From a checkpoint of a small mixture-of-experts model trained on Wikipedia.
Size: 9 layers, width 256, vocabulary 27563, 50.1M parameters.
Below are experts of layer 2 (counted from 0) of a mixture-of-experts language model. Rows are named router (the router's row for the expert) and show model dimensions 64-127. Each number is 200 + 40 x the weight over its row's rms, rounded and kept within 0 to 999.
After each expert's rows: a language model's description of what the expert responds to. This comes from a sample of Wikipedia text that the model never trained on.

# expert 32
router,227,118,258,203,252,149,180,163,253,216,208,211,242,269,227,198,244,222,270,224,189,206,128,180,194,234,214,212,224,198,243,229,179,154,150,191,198,143,198,207,209,189,257,141,227,211,203,219,196,252,211,270,222,238,134,248,227,182,167,264,174,270,178,170
Word-initial capital letters and short pieces, especially W in WTA and win marks in tables, also Albums in chart tables.

# expert 59
router,184,248,179,147,188,218,166,214,237,174,239,277,221,215,204,161,217,170,265,229,200,143,230,289,189,239,195,203,160,175,189,260,205,166,181,185,157,209,175,242,191,180,263,190,261,180,221,189,264,178,227,228,256,213,154,254,241,193,177,228,243,172,144,227
Second words of place names after United, New or South, such as States, Kingdom, Wales; also country names, and tra- word starts.

# expert 16
router,186,284,201,210,170,222,203,130,243,257,197,237,210,196,226,232,237,258,199,171,218,223,262,137,155,249,270,124,214,200,187,240,158,173,265,143,219,124,215,217,221,180,174,150,207,142,139,235,170,132,231,153,183,174,198,231,200,263,235,186,237,192,199,134
En dashes between numbers in scores, records and year ranges (84–95, 912–969), plus units like %, °, kg and National Register.

# expert 4
router,232,166,151,205,209,101,177,262,128,269,232,208,165,181,227,224,134,191,230,224,177,265,173,233,124,217,213,150,200,174,186,219,274,177,214,291,263,200,215,168,156,140,222,187,186,232,202,216,209,186,248,160,237,145,192,208,157,183,183,171,172,188,226,187
Words on making or founding things, mostly after the, was or a: built, completed, original, new, final, established, founded.

# expert 14
router,159,212,192,183,203,243,236,203,241,208,242,170,253,171,205,160,252,221,271,265,209,272,141,299,235,173,307,178,280,218,173,180,197,86,245,207,175,156,178,158,213,194,179,246,273,223,203,255,156,232,290,190,210,226,175,170,240,242,196,189,162,251,169,206
Blank space tokens before numbers in sports and statistics table cells, plus capital letter pieces, especially D in Washington D.C.

# expert 41
router,248,228,197,228,197,131,226,229,226,160,123,208,167,179,150,187,150,197,215,152,149,190,221,228,189,157,221,211,157,117,193,130,167,193,239,263,211,200,214,130,137,280,245,180,228,199,185,136,155,177,185,177,140,112,187,245,139,137,205,106,212,196,177,182
Single consonants or short clusters inside foreign surnames and words, such as j in Pejić and Chejfec, kh, sh, aj.

# expert 34
router,174,224,153,209,191,250,174,275,188,265,191,257,266,232,194,164,151,198,271,188,219,229,159,221,190,163,191,148,189,261,248,198,228,111,172,263,192,192,214,241,119,207,234,249,157,191,214,195,222,213,270,208,305,200,146,175,262,203,183,197,144,199,205,186
Possessive pronouns his, her, their before nouns in biographies, and sport words like football, basketball, league, plus named.

# expert 28
router,219,146,191,178,223,130,168,168,241,203,210,260,231,275,165,192,123,114,188,154,129,156,141,274,122,202,245,213,234,274,280,207,180,209,170,267,239,171,190,126,241,154,174,209,243,187,260,226,185,160,190,232,199,232,169,200,159,203,215,189,142,257,197,201
UTC in infobox time-zone lines, and nouns naming bodies after a place or adjective: House, Committee, Department, Census, Office.

# expert 63
router,155,110,225,166,108,181,206,230,168,203,226,256,195,148,230,262,224,211,229,181,236,241,205,190,165,166,178,143,200,220,280,175,113,120,218,234,233,237,249,202,103,149,132,213,157,230,267,158,241,197,230,177,210,208,185,205,228,259,142,239,174,209,224,276
Subject pronouns he, she, it, they opening a clause or sentence in biographies and plot text, before was, had.

# expert 52
router,131,199,158,101,177,258,233,268,258,159,210,202,265,217,203,164,231,190,285,273,183,252,133,116,212,121,252,201,206,248,213,158,219,171,139,204,294,220,208,220,198,203,208,211,209,205,216,315,199,206,245,166,237,218,200,315,227,245,156,119,191,187,275,184
The verb served or serving, certification and medal words like Gold, Silver, Platinum, and capitalized name beginnings such as Sw, Sp, Wood.

# expert 13
router,184,138,181,232,209,234,159,156,165,155,240,244,266,187,228,194,163,257,229,156,141,168,158,218,209,222,207,245,194,160,222,130,196,250,234,146,265,157,150,234,247,203,121,199,229,269,233,159,230,278,258,189,130,195,154,151,163,246,176,238,200,198,252,218
Quotation marks and closing parentheses, often with comma or period, especially after song and album titles in track listings.

# expert 50
router,151,166,276,166,129,228,177,254,177,204,213,176,186,195,274,142,192,197,215,238,222,215,135,255,169,198,174,174,210,194,232,243,214,277,120,146,168,192,222,174,161,205,193,198,137,282,252,239,242,151,246,205,199,236,199,230,229,118,205,164,200,183,203,209
Adjectives and participles right after was or were, such as ill, able, controversial, referred, plus Won and Nominated cells in award tables.

# expert 26
router,308,219,199,211,263,117,194,156,221,192,178,185,145,277,247,196,127,262,271,247,236,185,195,220,128,201,207,205,169,150,183,190,186,233,161,178,224,274,204,200,187,164,259,228,152,184,211,173,259,149,124,283,228,234,234,152,209,250,179,117,169,265,160,220
Word-ending fragments in names and compounds, such as -on, -port, -ard, plus the particle off in kicked off and faces off.

# expert 3
router,157,156,247,197,182,217,131,232,125,161,202,262,215,209,155,230,256,173,274,251,158,172,196,250,142,178,242,191,288,320,199,208,177,159,198,189,220,225,201,227,181,123,200,200,201,206,290,214,166,206,245,147,191,211,221,94,253,78,161,198,229,244,196,172
Modal and auxiliary verbs after a subject, mostly may, can, could, would, must, has, plus spaces and digits in sports stat tables.

# expert 62
router,298,178,244,251,117,234,223,178,192,273,206,211,219,252,165,211,234,223,153,171,249,177,239,215,187,166,159,252,164,196,126,217,142,277,227,207,214,151,153,266,250,246,200,240,221,267,225,221,172,209,229,169,197,226,276,162,169,188,172,251,183,178,143,166
The pipe that opens a new table row after a line break, in results, election and episode tables, plus taxonomy fields like Phylum and Clade.

# expert 36
router,215,200,129,238,182,219,120,331,155,208,147,154,253,175,266,219,221,182,197,163,168,203,139,170,247,207,174,163,147,201,260,258,218,218,183,204,189,238,238,279,218,211,174,165,177,213,206,205,220,177,145,228,184,217,232,219,260,228,208,266,202,221,192,170
Past participles and verbs after was/been/he, such as replaced, married, killed, appointed, followed, and prepositions like against, behind.

# expert 27
router,161,182,285,167,244,255,209,234,192,263,187,178,180,167,186,220,216,214,117,240,207,254,191,189,173,179,249,232,259,169,144,272,264,88,224,236,156,170,204,255,150,179,264,209,237,178,197,147,234,269,166,211,175,172,194,227,195,271,256,202,218,176,206,202
Digits in sports scores, records and stat tables, plus next, previous and Champions in football career text.

# expert 43
router,203,160,228,198,277,154,104,203,161,160,161,200,139,178,185,242,305,224,193,249,213,182,200,155,167,183,208,157,143,183,260,209,171,231,267,249,233,175,154,165,245,167,195,139,163,266,279,201,209,209,201,198,199,211,288,251,222,139,168,217,280,183,189,248
Infobox labels like Area, ZIP code, Founded, Votes, table cell pipes, and plural nouns like women, men, communities.

# expert 56
router,199,186,192,179,155,241,147,137,224,217,184,194,256,255,159,148,149,166,185,187,193,192,255,218,200,158,166,199,170,212,269,190,165,222,220,142,187,147,195,231,106,247,214,180,229,196,238,267,229,248,161,240,154,186,236,226,214,135,178,246,215,148,267,250
Heading markers == and === opening sections such as History or See also, and the pipe plus line break ending table rows.

# expert 19
router,244,122,175,255,169,166,187,243,204,147,198,194,164,234,193,197,144,164,249,240,187,209,126,173,197,225,199,230,258,224,157,210,187,122,158,311,189,170,186,179,260,166,271,150,186,156,188,291,163,246,152,210,196,173,286,227,230,248,109,121,189,248,226,105
Colour and size adjectives in species descriptions (white, brown, black, large), plus along in along with.

# expert 47
router,228,198,115,193,141,154,186,251,182,230,177,125,265,173,191,151,152,156,158,228,237,109,155,145,243,224,162,220,115,118,147,166,148,156,191,216,248,291,250,245,234,249,203,244,259,174,255,182,279,242,194,201,171,182,229,208,178,161,134,153,219,179,184,188
Pieces continuing a word after its start, often after b or g, such as sl in sloop and slain, act in Impact.

# expert 31
router,186,212,103,170,134,200,183,220,219,161,197,186,174,229,251,220,193,221,247,161,228,190,202,164,167,166,202,112,202,187,173,186,226,185,232,195,237,238,213,142,210,173,109,230,209,206,204,112,214,178,253,221,121,261,217,265,224,173,242,90,243,221,240,234
Field labels opening infobox lines before a colon, like Species, Genus, Kingdom, Height, Spouse, plus coordinate endings °W and °E.

# expert 1
router,233,173,236,179,208,175,208,210,224,225,241,246,117,175,190,257,240,195,136,118,166,236,212,202,159,126,198,154,219,217,149,233,147,189,221,158,143,183,224,203,118,235,295,279,236,281,150,154,233,168,206,213,235,226,223,218,296,164,246,208,204,204,219,205
Forms of come and went, going, due, appears, often before from or to, plus digits in infobox and table cells.

# expert 6
router,218,172,121,252,233,167,214,212,182,215,121,230,208,262,256,223,146,156,152,187,216,161,206,219,153,209,157,233,194,273,212,207,192,186,134,184,150,167,201,190,265,195,224,229,163,186,221,204,224,229,177,253,249,107,234,207,243,219,161,80,219,203,120,176
Inflectional and derivational endings completing a word, such as -ing in plummeting, -age in pilgrimage, -ment, -ism, -ation, -s.

# expert 2
router,184,165,217,192,164,269,267,278,196,153,233,198,248,161,172,224,215,167,284,243,231,120,136,237,266,198,157,182,235,252,224,176,207,128,205,256,205,271,258,190,224,243,227,209,166,158,289,182,211,95,190,252,179,172,174,197,239,255,181,100,120,200,241,228
Given names, surnames and name particles inside full personal names, often in biography infoboxes, such as William, Wilson, von.

# expert 21
router,239,148,165,201,145,188,187,184,280,111,213,178,211,219,173,267,193,215,202,246,221,179,167,173,200,200,243,209,208,222,113,109,257,217,233,183,178,175,278,178,164,147,195,200,191,190,232,170,201,222,215,245,182,189,197,124,201,154,247,245,180,177,149,149
Semicolons, closing parentheses, table pipes and name pieces like app and ing in Indian names, species lists and discographies.

# expert 57
router,169,97,150,288,193,230,225,212,153,173,201,163,173,198,207,197,167,164,239,265,193,213,210,188,169,239,249,217,219,177,167,181,243,119,138,168,218,132,230,163,267,138,218,250,204,182,245,140,137,199,238,189,169,212,203,248,190,245,186,99,241,184,278,250
The word during at clause starts, and code in zip, area or station code infobox lines, plus Category C.

# expert 18
router,188,185,206,248,186,157,184,209,285,169,236,206,207,295,201,191,139,190,177,161,267,156,170,197,210,121,246,168,204,193,225,152,239,203,228,221,133,214,266,236,195,196,229,143,227,235,264,202,145,181,208,259,187,205,202,216,201,266,187,256,190,167,235,231
Pipe separators in wiki tables, especially election and results tables; also infobox field names such as Location and Synonyms, and Democratic/Republican labels.

# expert 24
router,138,242,253,176,214,250,181,162,174,216,276,167,211,168,243,226,264,201,272,186,191,261,202,199,205,284,163,203,214,248,119,268,187,80,154,109,182,206,276,244,251,163,176,149,177,171,182,190,195,269,265,209,154,227,192,151,191,258,213,206,299,204,223,175
Mostly the preposition in before years or places, also a space token after In; plus out, up, down, ever, and Year in New Year.

# expert 58
router,194,196,231,143,203,226,213,228,188,136,260,179,258,180,114,158,204,202,197,282,241,241,94,180,207,158,201,192,266,267,212,236,175,246,224,220,166,269,252,205,167,181,225,168,155,172,195,223,169,188,156,172,166,240,185,231,211,164,213,226,96,240,176,212
Leading space or first digit in numeric table cells and scores, plus odd name pieces after initials such as K-uf, K-sh.

# expert 23
router,260,140,153,294,169,257,175,165,231,218,213,160,221,194,283,175,170,243,268,136,249,160,155,218,229,229,162,241,233,194,112,186,190,238,163,306,192,277,185,201,242,184,254,192,160,188,225,133,242,131,239,160,196,191,153,224,199,204,229,215,210,151,147,151
The pronoun those, plus name-ending pieces such as -in, -lin, -ins, -ison, as in Avastin, Kraglin, Agamemnon.

# expert 15
router,218,188,208,231,199,121,173,275,159,127,241,181,227,233,191,240,233,234,237,259,179,222,152,204,224,193,200,217,249,175,167,172,222,89,116,205,214,180,146,276,188,154,239,205,170,225,204,202,245,248,137,255,213,204,200,185,246,197,145,237,198,230,249,215
Comparative words like more, less, larger, better; forms of move; the piece des in despair, desires, École des; some table numbers.

# expert 45
router,223,228,204,249,243,189,212,195,151,221,228,146,177,240,143,195,251,165,234,260,202,97,110,161,264,244,210,225,269,275,193,160,220,179,185,286,249,183,246,234,231,220,193,269,194,160,217,281,187,167,213,190,211,196,190,189,170,189,94,234,171,260,142,155
Spatial prepositions like within, in, across, throughout, often in Location within Mumbai infobox lines, plus national and table-start pipes.

# expert 61
router,269,218,157,194,176,189,114,201,131,207,183,185,159,178,223,201,126,171,208,250,217,167,226,180,215,199,143,248,152,171,227,241,169,171,188,203,275,187,277,131,200,235,159,250,164,214,219,224,233,215,277,220,227,213,161,227,202,164,217,204,182,242,162,172
The -d piece after a hyphen (to-diameter, do-or-die, up-to-date), the word character, referred, and assorted mid-word fragments.

# expert 35
router,209,147,245,213,219,163,221,250,231,224,189,187,165,198,193,125,139,167,205,239,263,206,203,155,205,172,219,155,173,138,232,184,186,271,271,148,165,229,178,171,146,188,210,225,197,124,232,260,276,177,127,164,334,208,158,218,279,206,227,146,205,261,234,193
The word present in present-day and at present, plus mid-word syllables after p or c in foreign words, such as ar, ur.

# expert 30
router,203,196,202,212,167,214,221,202,242,229,161,173,243,182,158,256,185,254,149,222,195,200,210,285,154,232,279,171,136,131,161,234,214,209,200,140,152,201,177,141,166,184,232,210,249,232,264,134,227,134,148,138,183,191,255,219,142,149,210,207,224,206,191,136
Ordinals and superlatives after the/his/its, such as first tour, second, most, best, debut; also list commas and semicolons.

# expert 55
router,263,198,180,158,160,199,241,203,148,203,199,154,207,168,208,215,136,168,138,228,215,215,197,166,150,197,258,223,185,208,221,149,223,150,227,203,154,211,201,207,173,313,236,112,205,170,210,104,241,247,206,227,207,152,187,178,203,241,242,193,213,160,252,210
Middle pieces of foreign surnames and words (Maz-ar-ópi, Mat-k-owski, Pap-ers), and second digits in dates and age groups like U21.

# expert 17
router,139,121,212,169,174,202,214,266,166,134,280,97,234,141,207,233,203,173,236,238,179,249,166,236,160,156,198,154,214,250,194,192,224,129,225,253,209,265,230,173,206,164,228,188,160,152,285,171,198,139,241,211,202,218,235,173,247,187,102,140,169,200,294,241
Short abbreviations and word-initial pieces in species tables (Sp. nov), plus digits inside coordinate seconds; also fragments of foreign names.

# expert 25
router,144,242,184,245,177,205,182,229,254,184,233,258,207,233,183,119,174,169,289,189,184,138,160,223,199,289,211,180,204,215,176,283,180,102,149,245,261,185,223,217,196,128,159,198,232,118,181,240,241,224,166,194,208,248,162,259,206,218,169,189,177,215,221,229
City, state and country names after of, in or at, like London, California, Bucharest, often after University of.